Weights of a small mixture-of-experts language model, trained from scratch on English Wikipedia.
Experts: 32 experts in each of 10 layers, 4 picks a token, a sigmoid router, 8 empty slots to pick, a shared expert of 64 neurons.
Below are experts of layer 3 (counted from 0) of a mixture-of-experts language model. Rows are named router (the router's row for the expert), gate (a neuron's input weights, with its number), up (a neuron's input weights, with its number), down (a neuron's output weights, with its number) and show model dimensions 0-127. Each number is 128 + 24 x the weight over its row's rms, rounded and kept within 0 to 255. Numbers have three digits each.
Before each expert's rows: "raises" lists some tokens whose logits its average output raises strongly, later layers aside. This comes from a sample of Wikipedia text that the model never trained on.

# expert 7
raises: " ", " (", "/"
router:113159082100143131144136176141081141142134158107147111127146104121139120082109145112129102129128126184122119120111106075127127082134131128081124102108098128157169155135148109116103189129067136105134155130145162118142121165133146176100149121126106129104156123158120101115145119128119106137121139113064129107109142114134178100123121122145088153101146095163110125120131131159159133095140
gate0:107109128091147155114060127162134108132106166125112143113109122115138125098167119124133095125147160121108102128103085164179146181115126111143142158137166090156129115129124118112113156123122128068178136116102165097173104145156097134101155141120130109157119154146103134158152142114108101143108124185106111120098115137107125149113122130140099120123127114150162126147103095163137172102142
up0:122121153120128160157116152101152098139131113133162124110174134107150153102112144147114149067113097150144147101120145124132154122110153124125123105126168094126164109128134110156097101126159085123103149140069112155107101087114137093135142096148149154141086154134107130177174106154132126097120127103115113180134098138160152147111148087128141114169153120103130086117158121126162133168138
down0:154099149139156152113125108109169103178091157129104081099137095143125155147144113135131145093153085125156137159131146120108075104123123121132173126151117132120116113176137122114099154122190088141103161121106111122139115166124087145125142134160152156131135136125120174141168128092132096093146102168119147150173108119143129147117122121159109158110160129121127117128146071108114092126122
gate1:136111142126138138125102109099138129138112167177107085140131114111132119123128141145112119153142142157121118163086140151110135138156097107128132129105113138149177155166093109138126132106085120098157133124128153102125134125080100134095136153127108131110175132134156103137171155135116094146104163127147084088122138100183149138130200108156106084109127142159126180120152140145175127101150
up1:131097196129124118150131136144134178125111117134108167117159133142155149126126082116162128115105097082117177132094157111119131114148106119114103107137152142161082113101132073136146095101125154118135077115148104093155148151142162113128079172146134090117124133130111119116151141102117124133119169147117172163138133118135138160140152145125137166145118181103176118091125141125111132114120
down1:123118168118164172158117127107160119132128161153105134146143138115150167136150125145135135150176129135127143126129140132089203100121090106100194149144063123119145135167122143146126150149139089098184131125114135141138093153112105106124147113146144105148126117137130132155131126139148099127109128133108120095129148167169171127139128110153122090095124136144124144198112105158164120137118
gate2:170141117095125099165107132149100113134120140119096111150135161139133096115122106102103144153103144138125133130132118136142149113127146095131092103123130146165157132128127149145077151119129082110109147114088116184152108175134114109095180127125180131102127131113139105121119095114113116089175119136120131128102142181091132097130090116083121102075098127148125110117141096116134180077127
up2:150150153136092129110113121100156079127117130135132110110129149144153126149078128116104113111127131143090105120094105157147134088160176105147101145145137108154143174151087118140085099145139116131091129137151096165139135090125135081101155129117182096140117169122184133122156114074121127107166136145167138159153150161146153108157106149114142119115124101118153127128166135107126148099139
down2:185131147134128115102106144120116109147129137134115119184143148126110154143090107128112162159129124127106113119156161074128196124154104116130154134114138117144171152145134119120090101095157100141134116120151090153112146127145146103134150106098120110174090125096154136128144141100121127107158144115131106104184091186122123130114160112097132121120097177131090108127146086099093146111134
gate3:114163150125100133167122106135105126074137139113134162128077122119199143141137113099104076112124108125138091128114145141128104126111107099141137164133138144142113112134064100129143144145133116127145122158116150156135096131142148137155133118140157110119113118092168143117144118080145120083096195144110147139096110140114112136131142126120178098135148116152146116083111125169179144087144
up3:120163139092082129133102149149131145171141139164114092139141086114089135098163092090139134125143115143169133165093178154108151154089117144155105159125149116140118117154125123144110153122171088130161107129099135167175130115167161152154128136106143117117086109091112108128154087106122132094106094127139139145131100147139141159089139142134116126156141090096111131127108125176121139125106
down3:135128116070117148136149078087137140109142146167091131148167159152123147155134123108103110158112117153076153152126110092081084126122140120147140149136105133175139155090123135104155088131125152127115105112131109178103140139141127112147122099121123147200141145151164165107158107148120120095147128097109142135102100090137110123123130091131159125142144092155109123140135180120131124108152
gate4:165147137141159087126163160137136123117132134137101148125138153106122131119097105105103132150173104144132097103142135166095125193115127130094128132119076154121108134151139132151151183145167124083140104072100137101124175165124148156133142140150117135091125084126139132098147117123146146132143094134113164098129115153117143073092147152138079112095156143143159156156134132132147136134129
up4:169124084124140117138125099143129164114115119144164129150091121086107142147113131091116092130122127125121151135098106123127100156121132106131105118119124119094089120137087156111159177173164108152148130137155177113121154072105115122150171167124167141125112142127126093167071104147166125150131132116112100110115100124104144121118131109111152199151140142127132127105143091103173137116152
down4:166113137140106125135120115117160136141136100113120129102109096095140111099173120153109170101112100111156120135156168120130103121171152138116078132109120149119050140164099155156118127140087126144124122130098132140139105095131128131119112141119122127119141148092106148096133102116113070136132098147122175149120097139136161188174124090158153087094121112158157119162118129120150106157126
gate5:099087090100131159151100129121140134139160152132136154136131154145170154133081159115115155116155102153149076152115087118133139130161125121121130147147155065136125148114134117146128124172111144124151128138113128143138146144124112143112175123107095072158141176159137113145138124126131145115132094103115139168148153147120109062131076118097097162098125133162130141116129095134140178099114
up5:137139163140154140153148130165108161092102081093120126114144122090132112149145122153125160137180100119137153139108104080122150099145124125146112140140153163126099119108177102172132110158145160173133145121143158140130111133114112168140096136128130100170079154145127158089084127161102161132118163139157170104147156137097131147130104127149150130172146159105113114086113112146133129146115
down5:131134127128137137130125186131130135146158110112127163131139127120156156119135131163152155147167146151141153122102179107119143109146139124100151107092067141124140114097117136157147095154154107127110135147086114084132138129146115121136152121186113168164131115114142132124115121130130127125146092092091118135170173157126135176119092139167161166094176145076130103099156148109158128153111
gate6:092129154101154148165125127118116104126141170097081119073128139133149144140097122147116133129112143150124111115108136117105103154090108123095140134105120119169084144113145147133125174100163099143131154143115117089172108128076161124113147074139094116117140151134138150141143097123157125154143120130095169136154113130119145143145107133127112171121179116086100131118078161101154110073123
up6:169142143092136142158126093087146131095159161122157125090155105142156131169146111108147153134181129128102096095148133117092132138079082127143136110147104161121102156096166115130121138128075097113095131092118077142185111128108128142119135130121097130177122134108117143120137143115135120117152136109128151125110144136130097122181113140143104123079167138161127146102083143128112125122163
down6:143126172105187154154133130156146136103146101152187138121141126167106127110121110121098131142104141155127177135157142102150129113101162100128121086143138127104114133135130109126109094135134089119111190123091111141120142099098114142108116113118113127132150118119152123174123166118141126110139134144081157086139140110116107099145159160146118154143132147147127088168067157129092166159168
gate7:121197108135124088146102115133072180106164159114116137127124099101138099102128102135133118126123122117135146145112153085080139100117105114093136129141107120179131127139159140128087118104146109160171101104108160167139107159135153161097147114115130152180104095160118131136104111102106088129151159153135110100083125120125122114134149107086092150132120124144140114132114137168155150145119
up7:132178142161111093147125151094122127151122128141086160149155147119085099107166122133171113119082125143133138123164155136147112098079133156085154083170119143156122093154111141126130098122129113099124135133091132147168112135117122151086128087130085146098084139127168141105125113122134087146096117118147106131171109127134140178119141156111150146156097133124088141145094139110105136108117
down7:159081127128124139127144109122103127074142125153093094154133122123153134136144110124128124143126163103111164129072103088157082126174074111153142129136124144166140087102154128121097109147169128191125097091096155117125131083162156136145146156108138134176119132142100118150168144131108145115145132116143126134144177112111113116160125115128141116120118096180158132159110121150105128134137
gate8:157121095141132084110142139121137113096155202091100193137120149106149124136125123193127127122164149075131147138112145104135091133136083133129115107149109150139125123072084131107112119119124160129121119119133157146173138085131127165106123127090111097092147109127144130134119092145122138097073121129142174143135157117079118125150140125141124115131094118135148101132121138137172106137116
up8:145131133104122120154122133111127097133120106130107086118085154145101129128143145096163158159101179095111130159100130089113132152109129158068138147124125121150143123132132164097113114134105128110147133115117121121174173128167112110112162149101144146143071114100136115083163095098120106105128083173117139159181183150156108128132129161092137138146104125151121132114097107123123131094128
down8:132116098151062157127150160116118083135126102144153150144119130105128117139132123168162131114160161110132120139138128094123146137122130140114146079104122146145119148157114124135120132115154184126167132126166135109148124112122155135148132116069142134127123175146114116114122164094138168097190185138162135136137160120109114139100133121088102123107142113164135119148137093178098190113108
gate9:108122077102122150088097127097085126081112146145119136108112132122127156139167118115119095107144104153156135110171111121116097103119135100097141102109077093115107162110122148099121111140100092123116124139167099121131130095140152156130127089134115137133101168145137106143193100120119131142125131151100155108162164126151167146138171125132086139127117146141095100093185135157133165129138
up9:129139139142122139118111127145104157149125092081115129104113136162147115109128121153092114122131125165093153141132096130062121094111117128090103129121135127120140132107092110160121112108091118123078121109137173112126091127064151093130112135133134149160139107129134118152113115100120159115105097117141132226126137146089129170130166134104123158140129107147126111083139171147126172117141
down9:136140145123113144147119113104116178089135143112143118070117088119131160096155161131127173146134142150132098112095126139151134109101142092117169124141087107113142174152146173140140150151159059071133125104121117138146142111147163183135121116145144104127097126135099129119158129147148104133102109145088157111155136136163106130135168152141114165115102114106130143155111121155092133099156
gate10:152117086130127123162144132119124104181157152137163136117126118122106166134132142125143114163115114135117157129134108131108123126139191124091109138138172134135138126183181124079107146135137116157163144119108120109114072116141109152142145113137105166132097092087147098145116136136146133114152061114124131104105158155140136074129098134117104145118118113147101129181103181143127146088130
up10:129098165144141143124146148147153134154162165142110146101120099155105174133136125142139105123108127121143162165136141171124139137135138138107155140123117157160126099161154125164129127108124102147176128115090108078147116147116145104136127122103167105107092143122076069145153115144117131107120116094079152156091112141158126095134134169101129138059090118137162104115155107144125164127103
down10:127131136158071084153115070141176114132131112136129161115113104141129089079150135121145139117182129099150107121149121090169127126114140158140086145125130142104092131085117105092175114142124139143154088106158147100160131122120179146146113115133117121159160113127128134134148133103150146179116123139163112123172139116108136148121151105132093108165155111069134145104123145133144097132127
gate11:140168126113125159127122160108095144140118103111101144108138121086121124096126099124143085087117148130123151114182123149110146108139128142121121076157115148104138109129100151185095135123175123143104105096132106137151130150169128162149143120134151086136120116140090140133115151111177137055128130083143151088152123126143157143143097121091143152086125111137149129122166090138125097110091
up11:107116152112114149150124107116151132136140112159154097154142117115147147123086189098086148125124117096089098114112082068107142160154110158123084139099134129134143169139127115128096102119148082158146153163108100148135123145133117086124109132134113158124156135118106123139101105136132125114114146086117138070142158139111183086150100129131108119139150125103156174139117109133178113122097
down11:141144159137120109103093131164126151094152109109138157138111108109108149122154125126127127147095137115138112132089182138151133103133169099115113198112152166151123094146126158106175076090166112118124116128167155078108118124142139164130090138103068135077137120154146111164148138124104126132130156127118152093125151145102112128140125146147104104152126095114173128148125158122145158139146
gate12:141105121095149111121128141133099098150177186148114137115166125090147106088109127121119119137148105099142111082138133087120142126160134188134101095113114076104147122129124128102121124115184161102173114143123121127162163122116184205132129132134113114139103096150115122125169118147134112138123141159133134104117148171124129142124178128133127148156123090152105096132130141115099134104133
up12:136156166142102075116176083068119138101144126110164109133103134077147144122135124140109109119098161138127144109092142131163164124116124124132163165132123172113106164143104149137148109115110105130135112144115166130153143097136137129158118129130122115131123151099195116140160152117110151111094096110127117082147139117193126118078121109121136148118151144120166126145111090155093102114130
down12:148089128120134150162121093111106062130079119131076120138134158102092147125134134113145145131152110120129102128118084124120106113170124108174175140147115131215146121072100169124128186130139138103127148104132105180116131115113147132136135154147189132140135117131122098160148111134140095121129125147123087130100117132138149140161128142133141108140139135135150170138104104143152118118122
gate13:142130130107089137120149111155127168147192184128119143157158111121107146077132145155111132123159134125150123146151134108201133145077180160125139144104140108109156109130141095127127112125076137127124139132137120132142114142147151108143095133149115123131174110118131086130140128152143098144118124131105169163128114086131124115117110143147165110106153115118093141084068129164094100118159
up13:131110122110127149125099124151099127103141150070085132122140144115093125122147134119142086088092099118093154106105147114170104077145154117099137122136104122127117120139175142137125149136191137148094120133149107143121120132136142134116121168165114118162121154123109118186126093146142075152084134115141075176119110150128181144107148143133126123173162155087147117114133148128110119140128
down13:098129084161135109096108128151156135168102099114145132151122122151161087107095086108115154098113163159149123145134094146135185149152142127155140116125149120138144131195141171145130124138099157116123166173124141146124142134136168121143131128138086129108111146088133081088110168095138147136140167136111075111146097114152127114122141083111113130147107132116130108106154157112107157095131
gate14:090094143116128168110102109116157147106125099145139121120115135151133083133107118144114140136115125139121162151141188129097099096143106146146142128177102124126100165143137163118097129098111120150148101109137157166116119111156136097073102148143094110088162196167126059113124119123145151130119130144100113103104106139162132116093145120136124159147099128135103127147129118138158071129125
up14:103155123106136124103138142100147136135153145088142101116114133152160138120140078111133113144100150108109098096102138165141169125153120110141156114129163120142146109154136123152141163128139114099077161116120097137145163092110155122119110149138152140122107132084105164114117177135084107101088129127137116136137135086129157132128092110159096115205083141099101139096108116098165171120117
down14:121156130153101115138111127155136106155147119097117157098101141144144106082158118123171174156134142159166100105148151134122111152132158148093126199144152124106098141129111097143129103086143143151102130117155134092114138118092135131112142135159106149134124087056178117154112186158085111160117147147133112116123107131139089158130099136120078116139117135105134116137115109135126107146136
gate15:112141154107164130152122120110172158109139134088158122135130162109147094150142115141159142077122143137159135166113139146141099164117132097099163105151146145164111126147104092151131144134063077131157096096124141130105142166143171129110084114123124136113121180117168121121165099120100100144128103129118151074091127149154147108128145148148113159125113163159143110115157140129101109123108
up15:114109111118078139159117141103154145127155134120132132163154096111147149127110165159124143107118132136147141139163097092146115169163162150119154128108082137102132117145124159123141104113148140074162146154109117168155145159136099187171117114132098154131087130129137099136151155161144144102101139121192147126155154134108141113135141119085145102125149176128071131154123142148123108121159
down15:109133136148162096056138115107118168134144166185137123150121120115151152144113128121100156161115104127118118143128101129123073107145107083155185127123127132114162126122142139132139129140153128102099132131117111109171134139148138149164120129172140158086082099143139150133078110120114117137178148106154179150170170137102099140156141135158107151127112095106114146090118119133139140136126
gate16:143145146108143120086122148118126126167115140137170155143114101109124139143123159140115125091113103184124166134162135137130106124115151129137144137128082147108117120113097120153162112133129175124168088136162114142137197098118105145106176102110179116151157106168123120140114137107147144168072167108127124150119150111115119158102141139090154130107147134128101144124117149139151067164152
up16:127135102118154143108104119109154080140135111108161101120177093155135165137135154119112105171124099152130119151153088152104177152161143147142060097111123110122158156118160105133077154170123108122134130128113102174126166142168146097170156118140153152156143138137143123115131103120088089112153122158136110133122139117124116116153094157104121132128126142078139104104111143149132136088148
down16:147140095115107092158138100134136130113132136158133153139098091137151160132128134129113126123159131144080090146105110143121110105134091140123116154137166132120134156121108165126132120117080130169099129106122122161162085107150132106122094129051136099093101157066137093175142130134145128137145129098165134164152139100104164133122126127160135137142140138132136155140099109146125207109148
gate17:147139156106113127141117143156118131095129128117147151113118094167131131151111119127107133092129147153186086091133099149107146111154148151144091138081083148161134118111183151154068119096112094167109151106117098143139146139096080134117126102132177121163141157138117100133154114166067118118099100138114114141104135120148128113140132174130133143135128110113102133128134133134168121100173
up17:144099154153124129122129152126134139117162149140141162157096122119111145109099097153118102140156139117126135124146141122111115141084171136066112100108149141109135139157108124108104139132121127135124157127108112146140122160183121135094065172146146156169112134155149146132130180151143152162064131110156089146108151101116075122160122122162149085136102174102151140130128121140107095125102
down17:110123107087137089152129138129147073169147143127129112135146122094138152111132129118117137161178134111123151142115155114134184153106131110135096118131141115105113138121112113098142109127108159151137084145128110152132115149117124081110129098121057159118119112136182190126156137098168163146117131154137090122155124124131198148124126118128140116065120157130164114127125166152119133143146
gate18:106113142138165123127096134179137163115124107112148115142116139125121101150104166120140129162089124128130114120142106109132108102105127119142131135138110110075123155132081126185096144161147108140107148130117201130129094123128108054097117119136134113119098169131118079092156119133156142107101140138151159166135146093133124115130104146117112134127117114149128115121107083146139173057146
up18:110155116137108108127120128149144136147069133105151129133113162088093130129095137139135119164149139137167160130074134125114140117121109147143089140146156167131128142166080085116148127123095156136118150137144149113095079116148134116122132138124104101151125080114106121122112113147132158126066197107117136119147093096140151138112134158151108095088097151156112098144081136112165123107103
down18:149150128166118099134157042115162095162117115102149136127081144132083097123123147169130128121153143183144150111108117116151133106130101121145130138144179171128119125139098122145165107162163135149088137150130109104100181096129124153100159141146124137127112099141097123133117142139113164125136141140125099109155117081149115121109127130156132125111078103150089114124116160130122104105090
gate19:111121133122087129175117133124169141128099118130150107141118092103101121141131128113104149127149088124141117142152131143139119128124131117132090126121135160125133126139133127137156170084088141095118107128150137119118129120125207130150086134110139174112159180147095073106176115109136150138174131114130106082146153130135110115102114105121140113067114143159125135137194086133104150149165
up19:157125137151164120142143106108089187161129119175138111118144086147097129124105146143091154092148146149115146126129157151090129069108124137128152092096112149128181138152105104138103087118137137125084157134144148122146148153131150138099096085124129118129155147129137123113115073124148141108142121104124146077163130096167102112159168104113126161114121140136131140121122141116165111152179
down19:135100097124122127105120141097167127106135149118113149123136148089138128104143111122132141128132133093208159164148142157143102165159122105120105114142133120157091139145151122119116127100104152129159088146160046145107154138102117061155124125155126144151106118140136143121114122149128102142131119100128145161131159170109129093128115111109131166120075123168154113125170087095145147127147
gate20:151150135132130115166164142096119138140123192124136106145103141149145095148132102121178116117122145131127114126099140109093062089108148150134171114109094118128154166133130081122169136133141104175138111121129105122154143143167173153106167131135136133107119130135150166121128149140142110109095182157096090169148147116135123132136174132105088135141107152108119143088105108147120167137113
up20:134183116147161119168145148146127080117151122133167152129078120106162131152147094115120122098118137134192111128124180086148148081115132142107119153135135139092148125087110178122137129144137142150143094108119116091094085133114088135121117108089137149119088162105143162131132119079141105062141117108119110121139146138133151123149122108140157110127124144103120130148124090124159147140150
down20:092121119098094162154090158136122139117112113111133110118125082161169128065138118128116163103136131153135115144132101131134151117144174157129106124116133117151112113181132176109139121143105108139179140116119119093115153147105181135137126151123107109095108139158125125139130163111129157109140145123144151087157118097101103107103165117076092098171143101096129171141162117098114164125114
gate21:163126153121156163131156151127125116140136125147141129087159142143179125149101097111118115061132118119135119110136151141107131122127139091122112143151115172162098171098140142135126122073098187134087128130139146123152137144132165112101124103143139082096148144144148092097214144118117144099081120106103161119118121103124125142108110143140127142085110155124143145137114098108153153114124
up21:128163152094138155113139081125154131157122115147168121133151063110116144115088109160132102075181103147116131139140167122096121180123149125165113136119125148136092136100154142147106111111100130090116118172151164110134132118121085116120113120118180139103102105128144139131159146105113151166077145089127141130104135122162130115126170145142131135105156134156142124157130096127143161136082
down21:111085149094149161122186114109115138104139135118125100135138163114136154130116087126090100120112117094089143137150136117119135153148097121133195104146100112158171111110141134156097140127176109083146141132148127159129152105123129113108113092164138084115165166145102081131153154087127126116130158130144114120130120121117142113167122161143153144109089165124108116131160094117082157143151
gate22:124182127147112089136122142123099181128094130133164089152157115136145103142138109126116157152112126106126139113094088144112118123132107101116170114147139108158138111100107103178144106147086134108095128109125095134152098165124143108143155142158138071095116128135152152134136115106158086119143124162179142139125109139148144140144134115143087101114117076097116176131158081088112153133144
up22:132104111129130145066149112124184132097129112131134173147089154129139182144176167142099105165148149116149107112109142096137148126128137170146127136160077164112121174125137134074131129153144095137173110129109150155163149115125118125109154127119135104163085133140107120091122102182127127140131142146126151135104136117145107150117147143149147144119102179148134128116145096138096101104160
down22:158127144097133135105118122119125099129163115099094159113155098183134130136139131134141101098133111066131129147130117120167106104144173123149102124136124144142071123141153175110123150140152081117117075100081130187179118141171143133135149135159145126141086153146095150155135141130131132163097160125125149127110105170111148128140092122101136154138099128157134142108138091127109160117109
gate23:117124120130149178129156122161125114085124101158164165199114117164146105120155128132148120131123087090156110144100122109128131115189148131114136143121169094108099131144148133136114103138109136146151142152113130116082160109146182124128136118120100117145123108107145097107120127129069150120097108119140099122148185160136141106137139139098109127134184125129126147063131096140146121144098
up23:150147185092124106074119104117125101126168102156149134125120167124139139126123142133152143145126155131142144140113134146138125127150137091153123146115129155102111116120137136148107103142178136122136137149141119153101169136139150118122122114061125165178109148184146087154127140145179094150160119126097123136117109169211113158160110148130142135141153122113125103129102096115105114148173
down23:088140164112151117155130151127078131090129111126146135100117142141163116168122122111169129129136157094159098139142120130135129116128120137112171085086110124154184147119151140128108113157118120087142152148161078090151138121174140145145166126119159168118117119129153110147109105122124134118136119153094152108102082135118095088110179148132149106144105104133112096127086156123148111165085
gate24:176144125104119099094133095146086143137140129129134147134143156074153158117095125146131080114114112185169129111164129098155158179143134132142112147141154129169120116110132159092133163112100117114180152151122150132126136130122129121116085109087161127112105138115099127138131120172132122141073090099119125114089143143123074110114081118124140118129157148130143140154127134147148104084155
up24:130108152127139135129086148130101146055164156109111167132123126128150104127141110149143108179117139113115116140145101087136067132123113112127150174174080111111166140083117136145128178117131168144129119107123107131119161124119108148131163095105130139105116143139138178090154118110150168105170081156154111142143139131118097146124161145147145105163118105141137112136110121098139139138166
down24:110132124105143132122167111113145115145137166140132114125135155125121177143094111092081165123132157103073115119145122118087148129138126122128163136130150133140113107152160120150068166114136095137155131112108129156129125121124117046109147112109169109092132149129089084114139151120118132104112118118125135092099134117102135120117119195153122126063110162101130143171138121090114153130146
gate25:117170127106133103143141130152146131138144129138196140151114121145175128152124128110120148144133164113163131145128123105074162137100155142156135158144110136101118148104094095130122139161128088153120112147107148123196130167094147126125148152147169148102142124120119102138141123092100092149140129123142161128138133158081126137126120090126145109118115190108127162136127132114177183095086
up25:112074119129123132129130128135109166150095142121077143154088131143140081154142097132137116121100103102170143124115133107147171102091109119112140152129130126134161148115123116112130199131146121184117110126122164083130131122131141112116127155105094085103141149133081125111139123147108111098067139152145145138142133143104132141152124061128140161120129185097099163137121111145128091118136
down25:155127088149135143128147123131106145163139122112120134124124180155100092120122111106082121133129144076139115148102164121118150107109134145112165145168174120149151116089131143106139155134172150122153114109180141182163176112079134138129120119143169117137120128096134067152112150102130089111131139121131104116150125139138147131120127112167092171080070140132122126166135118147139125134124
gate26:086108144114085132120161104146114166104108119119108118128145112162174133153112110147129127157134112124120088174123098122114099070166137125134123142138127135089118204121127156138090116094118146147093142122098156098143118158108090099141123134159131150141179148173094094080134137110133136096105133117155167123144155106142118106149095108097120122114110145138158156111096129093128141135144
up26:104111113122104128151144094122089136104171134144131118136134133100155151143089123094108138127147157155109112134111138126094129127156114109136149087133128097174073132112123147101109120140109110129146203098090157141123118107122119131142193130148106130145153109176115118159119117143138141161105147117127154118047099133123115146119112131091130098136137120059114135126151138111099133151086
down26:090108117130083103149150075161141136108087102139136139094131126153155092099145136142106153156117113140114108112156131087132168129145117166160164141137117132114086148131127148146137166141130185115142139113146135078149158135113143127139101108075079121151134102141134083104121143145120137113100138108121151146125151163158164104117158159131135127127093135126166130169147178131092165141132
gate27:131150129145133144121116115144105162138104137191106139110152138135138112145098124108125136097131184132118106145122087113110121108125137101183107152190123152123132160098136134095135087093114119123141124132159137114089128139113123113152130155170149071187124142135089095137120134125150128164111141069123124110106114152130161101152118147139126163116144102152087126098114107103099179108102
up27:060155109136093140116107061157142111149143143103143116112094137115129122179136068101150131108115117145096118115144126090100100078116112102123115120150126157151121116118137110106133146088124164137137138178163135135102164123144168128132116118124140163128133127146140125114137157133110136119097138168099147154115113108155123133155125163180150152136141087166122168131169162137101125097138
down27:125121161132146136097135101102130177090127173120101098106112120103089126145115123082115129109128111131123169157119093084149116153153100084103151121086169116124092135113104158130111134108126154114149144145128152099116141098135129111140126158098139150096156081151126146097146152182117139118150119127161139128152174146109091105185137134101107098129135124158116128105138163155116086101156
gate28:140155107107137104155102077139100152106093146105160147133127134154142119148155152124136146138142098165135120130183107112087151112066160124121114119151140082169109082120119146081155162128122147095118125127134108133145125115127097121126138102120136118136134117174137116145164095121139126134121116101110203149113138125125134081103068116145113103120168124108137121079119127136112113085103
up28:131065086123119145110120095140150108130134162169108117122085122158129150131145131140130191158095074113089097127119099161105120104142165119098122090128163089146134103072147092117109175135122112127126140120104101124084107124116152134109152117129094149161110146103122119139148152105134119161098121104134139168127132137135118127099151175120141119153177148099128144149143150115134104141157
down28:144121141110152124083135066115156157112133087139108128144099102128089147134126142111121118155130153161104105132108095117129100076158139140127116125140131113160132149126106119133086118152119131175125108135150134101123147152126088183129125135159128132150124158084125141086118114136122124166110156110150146141125101117097100145136155172103109097180158076125094126140123167111111054126126
gate29:146123112150126123144136155123114130118105098138107128111127105123124163163126149158093148139128087175116127136111165123139118103129112131077140144138095101101081145117121112170144141150093144139076103123131137136168092104093141101093108096153120151098172074129113150100076107121137162151127146116109183172098131098146125097140146138104130152112135154126099182134131111165149115145123
up29:144137134099109091141161152110134132130135131103146107153107111176132148125115186122111112159120144149107113137108114140098196108121133133153129111152137106097114113088106122089057148120107108143172169086091146126152118118108141138117138151147126140141160123150096138109089123088138115135133098106098123104098196140093130092121127147095109141094154112106135161108150129148103108112124
down29:117118144104090131132146127148175122121123105164120141164090134140103135108139090119174118110146135119105143158127110143118065132102096154153086116130156148127170135072154163096130098152151163130142131120136133114126099153118087140142119132146158113123095148151132141138164137143103170126144117125147109154107149105105092157152155116065148112137068135132091066108131130115115137111120
gate30:171139102188156098134153125097110092145123158143113086101143124122137110114154105109122087121146143156136097132120133161121069133091158121156107127100107098128104183076106130092102149130146131140128138136113147158176120107096149107147109122144127133143133153122126124111156141140078097134115133125118127133182142145109119114148105163112078175130157098130120093128119145154157161124164
up30:135148132122120110132079097101115140140115121139112119148095152135124143113134123094131102139124164148119117146114108130148167117133114103143121123089124104145125147122128146114052101081128154125182187093119121109100129132154125166135130159130106106171134117110068077145076146115144110154128128170163143094122152140164143146123083116099125174140104141139129144102128112097094090133131
down30:155145111145138158149123129151078185086119122153117132127171186135127152125097070114116129159132104118127122140131184143125141127096151100125120125144141102146107125150129143109134148127128119105170145112110105177110099143126118110124124101167136145158143134130122173082169110166126140126154119141162138130130136135140110139091127174107105128148176143084122133109095079133103178139097
gate31:090157165084093155124138137136144132123138149109148121129128144098133179141162129095139123152088111128144125115132089156125161108151161098189134121137120140116110125103098120160117165143117116140142133117103110107104168133119098139112101170098169085124127168128115126120159112110133176101084168135103100116140147162127100140139109097119118132148165123104140087096105132161110113064120
up31:145190131176118128111121115083139154117119131131180145141125164146134089125098144109131126105105105138128165137158164082138140147090101126100184093132128174144073082169098114118130128116147133131104153131091149096149090133137128118142128127129147153148170076167156090131097133118147099140113119116106131089112094116134113111134153125102137119126156111160117120137120150131091106131116
down31:173127139108171138126154125136074124159100142126169089146140142152100123163129121132110086135140138090132103133124129139129096114139127124127114121151099131101161105179089147079119117132167129079145124118094117130184149132131093187139158120122166124110157120123116092138122103134102103115123135143113132103129141112142139091118140125143141064120130087129106155073131119127089113087094
gate32:131130134152166125141102131108156114101182106147155156141148084150157118143139137155089122105121100146158101087127146093124115138104117147130118124118132080149111111052134114166089148124099144140104094157092186117157111097129138119114141135121138133116108092171111152096121114096134130190119140097127135122126173099071118092144124124115163148115111153135128147138151137144130135137115
up32:136136105119140130103095151168121135137103121122121116089100134151102128135100158133105094149118101110173173127117134169103164088161139150114141156113121103158129100103134099129124205125141152161161111099113117112159088126184111117149115119080145131182133123121107117122103123114084114119098117121130090158166161131185129135142138135143123133139093146132144121148095155157114156115142
down32:133135116137168140141165158139115148177114146143132144138132080141162102119091169114084122112104143162159099142145181170121113119148131114145108112165116115152112133139151097100142129152103104110144177121148143126097110161124133110129144161121087121137133146119118138137100129128119139094093102113103116119110170093134109131156154172117087084131132134189139122131064130154099117140163
gate33:095154105123129146084110147148081136130131195118153133126134144095087099119167113129148129117128113101153113123158188106126076131096094171128128128156099121124116120131136142099148130144095135122112143125110173113105132122151170118090165115140161139101144083117106135123140129134162161133066132132100100156123125100123109176138112143098159184095158135157127127123127128119105142110123
up33:123107103149102141102122137084166148101135091106114126144102172135153108108106120115115135146144083163170098125088108158117120123089140109119137139168147134083119143160115125099118173170150122171172145127136122143164108112117110085147103143100153098102152130153111095167109134141107110106119118115132132114127139064136124114122077150117101072158127120141136124139090130125096147129157
down33:093111151127167142130093095142151117123107153149103098126142122134140176154118105134140137116141122087136166150129144118123150139097081106100147093107084108039156116137129173152084161136135118102132119131115105163147125144117117109137168094140140154160149122111098103087140123119137137135135121124134096122133119134187114132145115149184149174130143157128111151133179118095135125137113
gate34:139155129154103088140116158121161106096106157120108109131101165111133147122140138121153136174122080121150114132091131132091117135158112115155090112079117112134130118076130096142107118175141147096134152150145130118126146123143158143106141125145071137092115125163117139105148151103081106109149117067127143136119095078142141155128102170105161175146123094151113130101135122122107123175138
up34:124169122117109141138115102120145155139117109138147162119150080156119137072147116102142142104112152125090083115178114125166115167125088135132135165125186140130133141113148102143178149097141114124088114091141133131100071156090124105120152154127133157108165153117173100135160125160090140118147133136138138148111141120158096152153139139176116172134143141097122137133114130150133126086139
down34:137157143108136103116106143127151118153155107136137136100110151075130132139091147124116094181117143150132114141118100107146168107141104131105181116094167151071166144162106177160135093093074119139120125126069151127158118116119131118097092122107153147104116150088141172108145126142133145148109145129120146133120120153126116168110165104113141122099065136138142141156116095133124141134121
gate35:088116142107135153168086075140099132195152125116104108139108127170111152149142156099142140124129131171141099114142132128178127073160132154130144111166131149160176123140146102129104094086115164165089115127134120159128125131124136156133116133154136109139100127109103127133161107088120136139145151142131124185116145153130123136139124178115131148130107092149169101155177128125117144118103
up35:129118161113133135142112154120132085096119096134108087091116122120126074158116158119191131135094143097117146180094120125124127126114112116107122118136148157099151148112124142125147095090128151146113103117182142056147117158134089118100126121153124103134130097093144094162149141120132129141128185112119114100133152112124171088119149120146145120152190146092132108121092113130112107127134
down35:071169084133127112113106117137151115142126132059131125077132104098139067141123121160125094134119135110177119118157119144143125122127120140133113161113135131138130120100142111131149130061083163145169130153124124138124137125166129151123150127129111147155120151096166148096101119142116129163120165119154138108107105092123142148074108095104144152107135134104101169103134178134148122092112